{"d_model": 320, "n_experts": 48, "d_shared_expert": 256, "moe_layers": [1, 2, 3, 4, 5, 6, 7, 8, 9], "normalize_top_k": false, "shared_expert_gate": true, "norm": "rmsnorm", "beta1": 0.95, "beta2": 0.99, "batch_tokens": 65536, "train_tokens": 475700000, "dataset": "wikipedia_en"}
Below are experts of layer 4 (counted from 0) of a mixture-of-experts language model. Rows are named router (the router's row for the expert), up (a neuron's input weights, with its number), down (a neuron's output weights, with its number) and show model dimensions 256-319. Each number is 500 + 25 x the weight over its row's rms, rounded and kept within 0 to 999. Numbers have three digits each.
After each expert's rows: "comes before" lists some tokens at least twice as common just after its tokens as in all text. This comes from a sample of Wikipedia text that the model never trained on. Tokens count by the router's weight.

# expert 16
router:513502509549490527542489518500540492482559501521519486506528486491492518502481488550439479476520499499543481478504483530473516528487458523504492489522527511502523472476513507525486472497561498
up0:486510541500529519496477475487474519506469494524539459515490543483461527473520434523497482482459505500486515489457528507471475473514520468502490526539531512539526509490509480512507520497530530
down0:519502517518515462525522466505519483497484502515505497487500512457496487494488475509487518478459484492462515470498471509484547514481481505547551482512508483480506483495510491533522502550513472
up1:540529506505502497471543564522492533523529515494537454508500507454485474528512477557530484537516483499518469480493498493473514450480481518493453532476486537479490501577530504481534495505509506
down1:493531506505494496492491547499484517529471515487534462504470514447495473482486530475529505503475523496539528507458494498463467500558481527479466476480478520493501476525511529461517533522491495
up2:490490534499515483459543508473454459453493488441518524524507508536517496520512493515500493496510520498514494498466467486471491501478486485508448482463475479482566529519472514489513551483529492
down2:481536495518525520505503461500519494450497516489507507517505498488472501435468483548486490540497547555547507516461531473502501534503493559512486488521449510497528524512518467467532480505489475
up3:562497475420469456513504516496476483495503494473492492470530477499527488499497511503488550519510497479483462519504529455520479515462525506526503502498475474475475497479498456502459513480519531
down3:485467508513515496527449520490537510463444502479501434494476509514521502555475483540489496494492522481480481500540535516511474481476551492519489507486519557473469519500470515501466461524480501
up4:518496502504528524505538535551492515518528483475532466504478484497511534503522458489488563520423489476468543523482472504484512510504492468509480498521475510492555529497449447470499526489518500
down4:476514515446476475465508476503514515505469490475501479479532538471503484545496531535450501448539474513521501481468474509475500517533495494503476522497557480503507457477566515468480481517497509
up5:489522468527494551508490491517438506533560523490523508463540474497501493486540455508480526516518474513450507499497489492520491507517490505473533508476466471509500521489515514502439517497493512
down5:515500486512497481473521490488539492510521481518492485542497520511532511498463469451494472531541523490473551468477513507523471549492512531500480502498482471529533513470479520512497502501516530
up6:491532497514516528498536502466512469520503504506470503517479547503483486505486519499499495477512465544504475476512531507489474490478522477514540475503540506529513530533499535528495499474478481
down6:518493444491476512491468488506487479476536501435476541519529508479510499487505522469543497519499477516479480499528507532482525488467502557540505494562495505531500507508507498507508505443475492
up7:522482499530544490514497512513491482486507506478500501526526491519541535511486556489484483493517468506509484505413494514506491492495541430507452474496501474533540501515496517512494497499505486
down7:513488546538474500491528517526511524479495499522527509471507524538532505553508532445521533491522487509498470510463493510505502515510527492507467494461477493457532446491519496458453525536502493
up8:502477544531487536465513475515500494460469507447506471488497556469522508506536518466478491475518497527499522539455512476494535509511472519492461458474491472479541485542480507499509530505506513
down8:466498493484492493509506526536479535506493504517528477490535505486492529483503514476486488520510542510500542518512543513530548500479497505447517486474493474472519463503517520520492506507470538
up9:549496548495538470523525535493457499498500502514510501510512481511494477470505492532472475522462447464503536510482467424506529439492518471471489539494482519463533478508462526523528508541515569
down9:467483522485488504482462515472513512482485515474507472489502488479525525481509506518522456488489503473513540482494480572525454557459489495460476457480488509529527495531517513540448526540506536
up10:508491466423487441535531532478482506465487509469515470487534507511544477499504481508494523498523481449472485477502494465534500486477517497483514489511519495451488533478485467525497524501513490
down10:460462500502496482524470515465524512482460477494513474478485485525491482525473503527472469491465501522502519555534524512504495495487546488520502467518523543506475523520491501443484486525510468
up11:509500493464564470535511533510493482529497492537471501565468515512489489518499504494451489530444524507398529485477529516538504515498505482489481480465470539471497500534466495506459509529485479
down11:516465467490476466495439531501485510504509513505482504497466515481537475515511520545517484497451549513497490507534533536512522556539487501525474482508505515497488524499517493494527513523474511
up12:512483554492536521497486489503506523517505510480545484489504554492490493444502495537455490497511485537508486474482523460474535462455483519544487517476522466443531501480497520535523484542524457
down12:492448484476472520476467494501505496498445491497506492482506470457484546518500507480531507535537528467499503497479551511506503553482545495524516513484469520530489504521538517540505552521469548
up13:474516487510484531508536521438498499509485494541497531473470482513528512521493464475490550489526479506513458487487517489491491519487543527458480515488486524492517525519489510532540561534532542
down13:503464461501510490499481506509534495509493494484530516509538513482519504484546521484512515539502504526473492476469509524470517516534506491524492480456536503521489540510513526486504501481463489
up14:520457540497524542534492497537487506523490521544524473519504525514495500489548494474491510483468456512525498483475460443477526446500445472466471521475476504446487509523486503522511460475531497
down14:503462474493537504449531521506519513430519534449572481523480493536538505505481480485500463462512506498488531506485497503481488511495447532506490519495499508501549498531541509481492515504499462
up15:492499471459500514484557490556497481463520452505475477529487557470490509510514496507497474459496459515535493510519498489474538518492515485548508522515483513511494545499489523440517490434545466
down15:504517504516497531516495502490538474510540531488516500524500477510506514468494534512479479520515521524501498521514538465464450477495504518522516462495487522497508455457478462513477456525513492
comes before: ":", "-", "\n", " (", " by", " –"

# expert 41
router:484489522448512457496521477485487492489507498534490524547488497492462471523459506534467486531483512484495496516523474514502508487536540494458476516524477461503511513482499531522486508538496469
up0:517519496494491463524484496513465486469482559502509449473491466499488471478500459526475485486510487455486472462507548490511511460511466515489494539454476500503544507503510478491553499470519476
down0:467489509475496456491508515517508498516460475433452505505502489540492508513516495520465498449531500556498466541570498477524486502447455505550500530531465490498538471472488500504505536492487484
up1:557435518512487465530507530514486529486542528446523523526532489509495519495523529530502504537496510494490511507453485440452522448500514482497490495477496520532529492463491512516466504503539527
down1:516439522505491478509500501469489507502497488525536489510534484499493475489527465505497460485494539478493499506510511497491518513520515469479530521456503526466507483506497480495525488512489479
up2:540517460482486487526525457526505500479488497523534517493510507528501494447507496451497555454513487489510504476482501475491517483496476532492508525513534492494475499465493490476423507474498486
down2:527494488493535530529504528516474516518544504543489483511480511479484482479498544470517516481503507521475481502561505553475504489510476461562493464525475484502478492497470480485483511523501460
up3:491487480455483517483514515523538502459524436499520511470493501461514492509488459525506558483469517465510527502463469462506535469509483547509485487465480512466476483502534487511490504495511510
down3:501495475452517506492505518512509519437490505481523554466493460450523486520483494528467458481531506487508487498534521561470473492540487468553492515508544519506513485478510483500508498526530482
up4:481520504501497517543482523504490444496506439504512506505504496503476465518521477528495566496530526457531515478497488449531526457497529503529498523491476486527530461524524489489482462479457461
down4:508495468489522508534481502523501480473453537502461481516529469502451490511534485515500538507500491525485498539561501503481513515513486504508456479487495524507493478472524492483527489503474489
up5:503518535499475532489505481495512541495502474495501536493502563551471470486505541479515536550488486507518504538466504496543491541517507519470504497480502507551490480519475489495469534488498481
down5:481533497509527511493490525534506498467530514504525494474540549491497501516497476515468496499523504506515489548501512491494565476483530486495484527505493470474495508493505521518521495527489489
up6:474473487494515479530489491516495543467489523478505460503511473498467468496550538532500495486516515479481519492468523466503504441478533470469490490489483487504568452503497518523526505504517518
down6:489491522466479498509514477514519530498462500450513505483538476515465489483461481481504472491523503509511506474526513448515506536488474509511435528513504484503523532504517479481452511517520500
up7:508484483483511529494508495516482547454518495503523526532507485497531507487493463458501476531521488503485541500477502511448517461488500454492502516479516509455506479449475434476446496470499513
down7:496480492530497487509499541492508524514506491504514504499536479462453473505496479546467498482484480515498503517480480512497531538532509475502541489485511492468469484467483471481469542475493499
up8:499505477492520495543494535501499537494494496485543506468486534515468498471492512500483500514499506490497526480499505498501482488488526482466492410578494465455498509472510492503451523481489497
down8:453512519505500522507541528511570527508507523510563535462467496477467504502507468483520489475499528507521447508523515529494496526485470515471511434518504490455490496495514501516496510487464485
up9:499482447537496492507501502519465474495474476515470456491502511503495525500494445481466465459521470522493505473457480487534481490463476510472523478528515504510511542500482504402482509467506488
down9:485495521557521524473501488463496501476512486532511498533491478526465509527529497527478547457507488490516470481492479485498527496496507530519516519489515499472521505466460510484497528528505522
up10:487446477532490515500529492507493507563535474517534483497507503502500502477509497488538535518514490500501505514502454517533511474488513441518514496495527489502492491496507516465461504487523498
down10:470526497489516475540495443522487504461487483543466477487471557510478508485511513515504459512522508468514475497521526511509526513498493483523481548510455513498538505487493486498500509526471474
up11:488477469469464553491529513504484506451499535445525511498532496480496488482519452487501496539496505440480525505472476499478508485490521554497478507482535484500510454470508512435467495470505507
down11:490502501525492500505484543482514487509507469494540493469482513497501466521504531531496510498470466480507505440530521536516459532509554482454502462512521471500488521496506456508501556477487489
up12:522471491487498531508525527507478478504494497509492499523519480505506520494477495509493481516522495509506538454482498513455487494492507486493502483505457510521523494521490512489496518442497523
down12:537470503515506437510513503506446518566514533477511537504497523478445507453514486512530522500497500533476518487467490519492514546471496527484502486491456450525492436521513503451490494508432514
up13:507494502520491504538460463500507532505526486480473467523455543479503463496492429484548495480505406560458520531505469519495506493469508467487472506510520469532500495514513452455495463504489535
down13:476503498508511468510482494524507520523484492516493543546459472497445494532493482485526517501498477493491462467497466558542481524492518440506451492521510486538496514534493479522488528515514508
up14:549469494483535512501505511449485500486476515482490508508559512525509521524502482536527484529496509468504520499468471503510510493508534530483523496495468533559498511519445427514477495487466488
down14:500515494486526454491497468470489557506497509477546492523544484519506486537556484500535478481484513523484530492540488486518515490545542504451503463463498521508458479530449562454502530482496488
up15:478517525547479495494487441513507510489483460525483546528476499557499487502492463516562517540504454502488502477513486486505450437528530453482462482491477503519546529550494471514490517515493536
down15:487495484492493499496492517467508472509497510456506527533544488553526505520500550540528528534462530511509520528543481510518509513491490491499484499490473539527486522516507500500507481492531496
comes before: "0", "1", "2", "5", "4", "6"

# expert 37
router:523518525477518527513469545473520459512466493550497540524502517485512532500493526457470498473451491493538523478507513481471473500509515487501493488485483532511498462465456494530502501528519520
up0:460481489484458488513514499508451525537559494535519536492489524537480520486490493472506427526522469524505512471514492479485489464480526478493480472528514462454505508522519512503522482467524495
down0:467473521489528511528489521518505511516501520480523508506498470545454467488488505511517485578487522480495522494482459522495547491498515539496510503505522471481490508497502469518545442491538476
up1:518496482517511496475504486501485518466526465506471505500481504535533487499538512485515488524446499505522540484500487470525499503493511487516545478495525516465522509501501465507500457512513555
down1:496501489529526499495483492507511491513480485477534497527490454459483485494518508455480474505536463513480474528481527495509483503500517512510483489498487473468449490534497506518509445477511528
up2:480444496546554531494516471519481495452532482457511486493492513520484502516492484512503506535517466532515488492478487494515519487506451483501533463514487527501473487538493477522531495501540529
down2:534460532490504541501507545546504507487517502471517494556503487479511509532500534508441502527489527458550517519498516469468525518527509528479507500494499534471457463500465515458522542485512532
up3:523459483500480510546501534478464518486520469461473484491493509478507482464538520506499547488489505506512474479509483477481484517534511455475492493518540481547504480545463516535453516498471530
down3:470527481524447509490486463506474547524479496551441525528483510512482531529509528520481525468492465474530495477537489515511489509490540481484481482476520486477481453517514520469466495513512491
up4:503508526488488503518523475494501520537528469529512492507516491544494444499489529455542482499485499527458521523491497509469485496484494474481570535493440534519496514505472467504503504503492540
down4:516502507496497491491494504506497481530492512492476495493504484488488509448520494505514515498505503479504524514456552522537483498460505485533481510522527551475532513515488506528485500483516552
up5:534426530477530515482498482504495488452482493500516503499525504466554477471497477502490522485549511477498474538476489502511528485457525498521479516496518525486457537505466456500467528518518521
down5:497472472519526513487495488526461514498489503495508477527482492521488546479525535557492488498483551504479465509501505483496481519522519483490535541541520536528535468515509492514511549472492480
up6:489488513491536498530514473506506485506449463501498461505511563527518506471466447532519520515473462514517501498480507509519483422488509495487485519494485514504515542480431486533486491511499495
down6:501538488484509478548493566530474484478493496519508525497546473502473538493454498532506531478474512529479514542457503514511519429477483479508488547502479522509508472515515501536512538518472506
up7:550499487517494562526493475459475554498549506482500522485457493499486457506499474544494492510511535480489491520498541494479502516483539510472473492459523479469553541523513494467515459463536477
down7:487540497557481515463487524515552482549486532505504482442498506513480501488495507505493463522496464507533469523498521516516514512504558499493535482511488533547487510525491488511496522514502550
up8:549486480490532486519555459509486495493517488459541452508515497499513481497508468530531491498539445524480487522469552479455516505472490482514521518487510466474506495510505484470471502524507542
down8:510492537501511460476505490483496501536498491522495491518510519533464508482519519520503533494527495472507506468523510532488513488509460542464515500496535525514515520473549506459498479507518485
up9:519467497512490465474525509501495450484494481510532460461508503560555475486510522546530487536536502490519552486516489525470496497479521510505505480490465512505493476504522504489493524512515451
down9:483483522488507483485521456530478480518515493482569528475486484483469482504481505502497478463531478497460512567509436496509533492503496502441497493522470506482488532557484545511486532528450480
up10:522484514524495495505542515471478508515554479447515481526446557514504479470534478568512538516534501462457494491470522486461521465495479491462516483513471478491477500487506518470479487499518528
down10:483519500513471494523497498515481480508472519476537536481475479496498533519514504519484458519525494518485517532521461518507498478534479489493515522503500526493513461561512477487511471471513532
up11:519504480512515550474507509474501447480502490492510502530485493508517500503496465490501525508492485532451515506511500487457493484473464472496510520465484490555510516508455479500517487477462533
down11:483530512505519523473530505494477506537498475468560479451536482525476476470523493475501509457513483497506524516475503521503489517519516466512534492509451508439444463526456513502470504534547536
up12:511474516512510486478485529459510462519482481511489527506499521426514505489520480492487527529520507492499517487495491467482498481543459457512504477474479480502527515471476475474494513462536532
down12:520554488480481513503442486496501534480484516501466506510495506497500477511527502496473506492533494534474493541531490534520526475534533472513504466459500504542507504531514541427543528479526570
up13:450502502491450484479503477463523495513481513500527523488470475477503454472480489563482505453482495485482521451504489455479494474494482534493485503519501536509516497484513519505499505521545475
down13:540465447499463521476504469469488462489517463490545496492499507524517466490503489539528540501486510488494504496556457495470500495473525522508475480514473513514493527564491495491487494471497494
up14:507509483487505475505484490446487474475512451477510477483464497509509510503513500499487502475508524511490485465483492473544493530535492511499471551512510486496568502501483476542460466537523506
down14:491494498502523439491506462491495494509508487541474541510477514558470515539480526556493480511485554504500451510451448486519546512488518490479492535504505449531498493517477508499490463497475448
up15:552488516540506532468473465497517466531501547488491520520493506463461508469481486481510484472492475532477493537484519512451540515503502508502472484444480502518503457501512485464478506512471551
down15:529489525462442488497495512517509523486518487498477508525483511463495480476526468471489511508517511511512501534445476519503507471469467484480487464471507532536500481529499491453507517489451462
comes before: "-", "0", "9", "|", "2", "3"

# expert 30
router:520502522497491486519477510518495540506501542507496498513494462456489490493475526501485444479476506507463479510482488522489537518524502512484504512505493500520482465487481500536475463496542508
up0:507489522545475497507497488479505488544471536478579489476448511488490442486514487504498507507485500474543526486439510494515475501483475493475452446481519495500493470541475464532478477456511488
down0:513488516504500444471537507507526479506478528466529458481478486504505456501537516490450518531491472507500493538481500475525464480467498515444483464494516534478456504496502543526493490475454482
up1:465501524517521481515494475516499488486506504490544481491505493491485545503506515519505527489529459525555518455482503526477470523477544516522515466481498462549502489475530521456513492517540487
down1:492503511531484496499495448487446475476474531517488546540497488514437512505476486524502492512508490504478486527504500485512508494478516515460513518492491503511492503501496519497478498486526471
up2:516493509507461470503500479513474487493521485540520490530528471512571533456519475531520494486512526511494503514484492511469465496507479504450463524537495496513496487481506480542518464520490536
down2:485491482527479506490493558502532487484480537525493486507479501531519477522535497496516458502482495469516476504468523509450471481521527508466519492549480536553428524515475456565525502516485481
up3:556533545513498494546461478494503477513511443531466518487476475491524501470477527535508502477511468521488518493509484517479533478503532531489501534503487517486550541510514506504497476507483479
down3:475539539526478499523490449549462493481514502481481519531524493533526522503483490494497499554506507467496517553532504543520485481525527530503499517472454493470495504486497511502479520509537441
up4:519542521512522558501522497462470509500528466539500526524516597489480521514505505462502476512507533491489498495502527502489524503496493499548502496477514501461544504521464521507489531484494550
down4:529512482525495451510480480525539495511497499526521439468521492489499503507502487482467497496531558498502498484518484500516515518500502543522539489493464495537518533523551505495493463493492488
up5:523502475470525489515491487515403497545484490473489493501466533505542485506471490524509528533505519520468517484505486523493491469458503499486442505495503515472522498558474527492479463480507506
down5:521482487474503488486479511488468481519477473516450530502478522484514511491575515486523527460477489456461556484505444527516434532536456469498524514521483508510482528523512501471489487494483507
up6:483507492502482550529502515515504497482502492493513478519536507515498520477558512512536533513520460541485505491495512527473555510420480492462479513546498495528481501475522502500516545490514504
down6:510494442488489516458487534451508474503510536505427492491489502478493537524542508519504471477517509471497479471529504465462498560457521480474528514559508494524491490505495525531475501494482500
up7:506500506535495520499530486452464506504517481512501515504506546512484492479492473484515569506516478479520525479490520496478502487492509462519498462447519480478498509469461462475457489476504530
down7:466505516486510500511484474559523502509487500449490498503515503472473507532481521446506529445502512517496516515469508545515495473491517519507430502487505471496492484488524543470464483487443497
up8:503523502497524488515516523520500491509532517508494478511533483488515437503491457518478491488485477495504491430458440500489515508487509500497476532477497525473497463517561479514523477491472461
down8:482526477448497465483549470515490464534479447511514517468482520493494493527481471493467521518485528520483514502542490493532473494508546500426459510490523508489521533496502519513498511481485515
up9:493487479532504473480523529475492479480493508483522532543504510539561483498529519509518562510500488504498518469472508471473499522506497486494484516501499507521546582517492479507454491527527510
down9:469503495493537519493499499463509484515485557540460513503496482472470489493449462486504497533525501493492478487505507484516505517470508509501515523540507500483542480501501482504519513493528530
up10:507466483496507492466487538476433484497520504512496516517494511496492528520529495488483514529494453487485475543518490464478527513499508495520489558499493548501499537541444501490491512492495528
down10:487516557498560456475473477513496515538506520509512496530518536470483474545472484483476469486494496513523441453547476482473487545469482498549450489500477501515536538510528517540517473499463505
up11:527458490476514512488557513550524509498500470505502541533476496492528454469477509509496515499483500462539505524500496496512462522477460524495510552474480535489527492497503498509477525501499491
down11:516480487504536493514511529507483483502471527501539475515471484478514479463507489492503495480488551503475506508474538503488557466454485519478504508499486456534464515493527528497528519490449511
up12:541463486487466482492528562488493467453486535496499524487495537480516505464504506485528585551498504533491510497474491488488506486488498478517476493494509493524469495498504508528455547464547495
down12:496500450518459498476485515473504472523511522504452500467479532497469508497521512522479475460490502456508483475542512488506479537507508462490476519514520527544479442488553497478498521504487500
up13:506512483498502492497486525534465490523542497507537494490547514476476504469540490510500488525499512488513495526500480523483506501453482498511505479524455534473536528458531517469522509500527504
down13:523482523462498479530518474556465480550481508493495513504508509442511503536452495493489492522467466513507494525516466529532460486496497509479514494505508468527460483522536492496472483534513451
up14:482492497506470436492578536503503502497531498448492489502494538489509519441484477501504564501523507492479537516499493467482464484453523527468480496494502502522487530497464499469485488460504501
down14:520503482522487478514465466519455462480491546481531512552469489523531551472505488489489505516421483530500539564518486474504486499476520506547469530485490495454531478486480482523499511499482517
up15:507502462502539523555495495548496511491537493502463470457491479516490465523515517515471562527504473450498478472492520510521526484486509546547499473529494477484513484482507467485466529441494531
down15:480490537476460466506484492526474467499490505517500552501468509498509523435522503486507536491543515449530471545511498531546455465496498521496474487491520450514480521490515463515466517479485534
comes before: "1", "9", "8", "0", "6", "5"

# expert 10
router:481484512542470524474474531503481473479525554491474460500460473486561528469537474515535523472502477521531512494420487486472487508492532488507529468505501547481480537491474456496520492505538508
up0:525506480491475500497489532475495497539502498480505511452473505541490499538515505463499520506524454485538498467489492506509500420507474491479486547512500542483538519490498498473488466522476465
down0:504457546453496481530538457483487486522511505491493471451477521507493500507485493473483483511512505498554471477513492483516533469500495516516525509488509478468476494469512502500493520516476502
up1:520514489464534524557486494500474523518501508500493470490442533528525508459501468495504460545512504485479542522488505498518523522509517498528517495471483489460468526521548496486501505485523508
down1:464463476469497506511494487523498515506519491511485497494420510462515553507496501500497481488485529459470473477458453523475486485504480531513500475484510510455498464471518547454489492501564530
up2:510490480492561471531496497467486473489468462492465508496536521532520493516527537506511520517441522506461509521512498471495481525492497445503517529481542472482575489496509506507471487456480511
down2:471512474472523514524467474503484477502410482525510512537483522509501462452506508522542498515529503519489475503492493468514527493520497499482498542501549453466552500490504487501443493501487553
up3:506440533488504476536500533516504465512529509516477492488482463446486512467522533496515548522475519474512520524457487506489518480482531486483490484455472503477531460506474476511471515511540518
down3:488545484521521505506521478520514512495493529483498502522523519473495509500488558535512520507474553488509549487491455494463481485518514476521519512481555534529503488520513498508529490495536496
up4:462464523480520518476501537463511483508515495530526481525494549525493540494505489468526471496523454512515481464491490537485515505462507497521560468499484514537501512524495491525466464499522497
down4:509524473488487478512466489521500495550473524475473509472517517511527483542514495501558515511503522497482481494503426486478491528505510482468534433504507510460535519506454503447508493494522514
up5:473515501507505511485516508485492480533489508461500502483489516532510532528464518474491508512500467467515491517446500460480465487467501524490451459493467515493469512481494522531443538513502487
down5:480457439484521508482555512508475482497535535486482514480470453474502466516507524519510511524500545452514500504472440508552523522491540455475512509492518471558520517533472514509509518505505512
up6:559458474521478515543495521515500484512511504529509510507493488519510500464504523512508543527451490544517546528492524485454502475487470532499513481513453528468527503512463478527506495476539555
down6:495525490521486508471494452485490503456570519518478520509487507514510515500483453488529537497476523488509525504493459526492442530496507513508508468469507523472468513496505487499537495529525474
up7:537465534491510483511517497499518475526465493483463527478511536518500499512492522551507517552497501522489471492501518495485493492506496539497530472513468508499480493444463551468443506494514489
down7:500483513476489521484491508524459496481521514475472501502485487488524537524512530515476499531517517508487506472505447505474462499527505520499518518481525486477518502486507500523516495475520520
up8:501490497499498493514494533500465539516491480512481479525510526520474488470447515505505480489442507492467520538544496488516485506523525471501499468500504490508546468481498469481539492460540563
down8:513510504486537472489512420519478531476487491480484467521494528491488491561513513507519516497546473509497536497478497532476494488449458466500458563502555465523491505497535487455470543523506504
up9:469511504514485475474546496528504492539518530505497520459557481502504495515534521474457517466491464466549509473465504476510523470525492494482469469480487459503462475475469502456461490512473488
down9:521447472501505510490504498536494490501497537512499484475471491537537487513468496471495517533529540487471504514495487499474532474492498494490455439473489510501478537502460509503492514486523500
up10:475508509472461545494499490488530546506515462552476491493500530497483526447510485524508467461502475486480504513484534506505462511505446490516498527522517524493535475511535474527474457497508527
down10:515482531489549494483498499549477483463478523482525446538520426527505496562499542507533494504507487488482495530466493474500482494512463470502467493518457415521531487531496461551537474500510555
up11:512514508520488466480479518489477503516491536489471507521558484478467504501480512537537518484517483488469508473494466533522522479471478527500547530473461542505480475493514507477483523535521516
down11:474526497498518526482464487487515520528485522547508486522522493510518508483476500492489476506479496487496524498490541475513497485515479522478498493526521495511524489515467521497474491517482520
up12:514451521481486486488551504508469532483512482523519496486515498526518529463537524475515521516449448522492519502497518459453530475472504481492478491495499518530514532516498521510491524466510535
down12:514484525484505490501505499474505531526504509527495514523478485527498499488497506530500533521531562505454555496462429503515514464498470464504522481471486524527457518458494505459536497460560496
up13:518480468508493488460467551545512503488531518514499516506502470514466449522442494496494488540507543461520520539486492498463496490484502514463498492542464492503552514491445469490491534488465487
down13:512519490476521490519518477488486509490483477513502463504507537472482507518434545483520519492527512509531465455494462555478515560485514507552487474468523496493462522526482522480473516451511533
up14:473494510515489470463506504485484479495511444555501529500470490507502513510508480462496492516518489509466528523506505527464490536499491520503494515492399492505477491500504498518497512497507546
down14:504538522529481466503515512488506526519471483505489524502508505499494503481463490487492539491493513537480524510478521424521525506513482525463485541445517490532476497513479528500463498472508497
up15:555494544482507470510568474488510496480510478537546504475497480491526505450515491522529488469529479472453499520484540516512535507481499539545497515485456512513491552552533467411518509518464513
down15:534510493487551494507491528524521521516487461548504523464509530486504485496530517516505489501483532509505478507506528497508532509509461500490486543473524495496521499504546552468469459501513471
comes before: " is", " was", "==", "The", " a", " of"

# expert 40
router:493512480493486492468487489524512526434508481529476496487472550528475513499467506461478493508463524510512518472492488525485471530465569470545505485498501492484474446507527498458552545470495548
up0:530511487506484500501486515466517470506535495480523526525467478523496479477516477498515533467494496499501511520507506471540480473478550500501512521517505500508495513483509453533489519547516506
down0:507527491517491521491481483517529515506492461496478482515497532482485484543501501487521447489490529448512486459513498477468498473464447534439469492493534497476501487466490497520538499473509524
up1:523499479499512480480520477479566543505514498467495504520503544498536501538500461504548483477488500472509512507482529498455490505484470485512510508458492516500535511512502437503470492499512499
down1:529495479494483491500501509520479487530485440502529482516502490518497524455493462461480465514485488506561533461498529486504476484517479548470512474494517442487454470515495488514477480492501516
up2:450497496463523502505496470483479488554509520508531477485482493512526527521541539562545524559518500456502484520488459484507497477514452480501537535534508528500527495508518488502485487483513524
down2:502526462541534531499502486494458492498528493514501551480521501507505515423493522524491497499515510501495473511559475460536490482441485498505464505496498478472479545492527481520497482539510504
up3:515468541458526457468545483500509486534518538544527459508513504507505505511499506526478504464516480463476497497502473509485472475554482505491502503514512498530491498518484463485486511535542463
down3:529510519471478505457477447556497523469526487532515497494581487486479500572501536506463488476436476542472507466488439502488524494511523494467514547515532513469549546498443491519519500479494492
up4:501495494491488499472475539531512496486482508482514498510479459500512504497496521526555543534521491473503452485485445514530490461520514488501532488531495507463498496509534516476468479457510492
down4:477508513473490473489495493503509491509532507518526512511468511484474484537496477525476500496505526527539531532488500497489516464456502528456466535501505481447532540509509453513514473490488510
up5:515513480529516489514464491505495515513522519452515496499525525471496513462499509506477532489475501516491546514491502496503471476453513532497496508464480498527488545543513467511511504514527477
down5:546499468455459486493489524487485514499491503544528502508487504521528473446517478441519521466462537514503509517571508433510486479462495476550529448506479460500465523527501533496533530445510539
up6:498486498495534561483549456450468470505529501471477530527487505500516489510534506514505536516455463506482503502465490454474527470495513478504502499480503496522550529501472486522432452507507499
down6:479484520473505473514543550516504487546501466502513505543477481542483520510497448502481473504513505509549485474524540503505506515522545480501493525473476516527472518493501494486508545497526526
up7:520474524503508473503493500493483544508484459515504438525513528501557522469463512505495502475481511512483541464486496511518494490530540488508466512474486527459484484477515490477448470529516474
down7:516506513500509491481533492485435495527470491493485522533491507520494489453496497475524481520513550505493519494522546497450541474499528527520462496528558516492543521484537478545492465521471475
up8:490526485462479532527496491471519498550470500497531535508479473493539502449510513478496524500460528521456515455507530475531490507497501491507463549483506461464490483498486506504487483467490466
down8:549550458521524496473465497494519492481553496489526505493480529495492508514491531544505497523498480461497545534505531484491469515517491531485489518495507486503478484484438475512511489515507477
up9:442518491516542500435535454536479477483511501551510512510530509487509496464511519560490484465494496486538521460436511542524462484513493479518506531511467515520514510500517508509512475481494516
down9:471460525528507531502505517472519467502497493493524473511532520539529497474507493474529478520523494461513488501529499466487477464469502492562498473492480505535546453518550531536485487525496487
up10:460506518478525483482491524488476484484486496535481477538487480462496520443466496531478502472487462489499471476500527527491475456495519508498424503513472538475506530482496486508465515509508494
down10:478433478509502515465482526484493495487496537495486483540511515503544501538467492494441484524491544470505496462519462505532553521460464543503488496518482516535544552454513513445552502482492493
up11:531489516499513472493492503506483505485507479544531510525505493455525530478502471519475536483463483481505463470466519510466470526458527462516519490531439479541490502523510499407493523503558544
down11:484472487523495505454489458486519493514475501493472504455516506520485506499489487505475445509489535461509501496499512456569508456498492473491512484490532484499524482484540538504521470489496459
up12:554512514484483502527522464517446513493475437528513457472497499514531535490494509551502526497500502525510507491464499513511444518462512508486481513528459533478471491451516465451487508451560518
down12:535517502468515484458532489542520494475529524512518483538462461504468493486481480519555460462487521551496522533463507496506549500516536506513516502473456508497502485485468502535525540501505513
up13:498522467527515492537480533521553517472446511519515533509517521469566509496487502488512518531517489484523522466479517526489492492535512475517554521487510503507526495514508491502500451463493467
down13:479535458483487518512487518529512506518521497469470572528492467505482513543525478456461468512531470478492497532547557475482459499544483493544485522534538467523492489519455485487458508499477506
up14:515487538545514486512501515511521489494473522479524507537496483526529525492520514531489500487507507479495527512502498483464505475510477494483506480498483511496519498464531475520502470508502512
down14:512501518524456546494492529537500543482495469501518480478505472496468538469517514498515532485496485498493471506559466457514484479535502491481499487495451495498507493495503500490533469506509507
up15:505524501505495490513513477504435516504522518488550532486476497500482474492529534516522476473497489512503503507480520494471481506503514454508504507540487498473517502437459499530483480488520542
down15:476502479516492478486517515485495499479489550471482529519543447462489433535427485512466465500497521492525483482519497549537530476494510494514452484532508522449475491519520504496497496517493447
comes before: " |", "%", ",", " (", " |\n", "\n"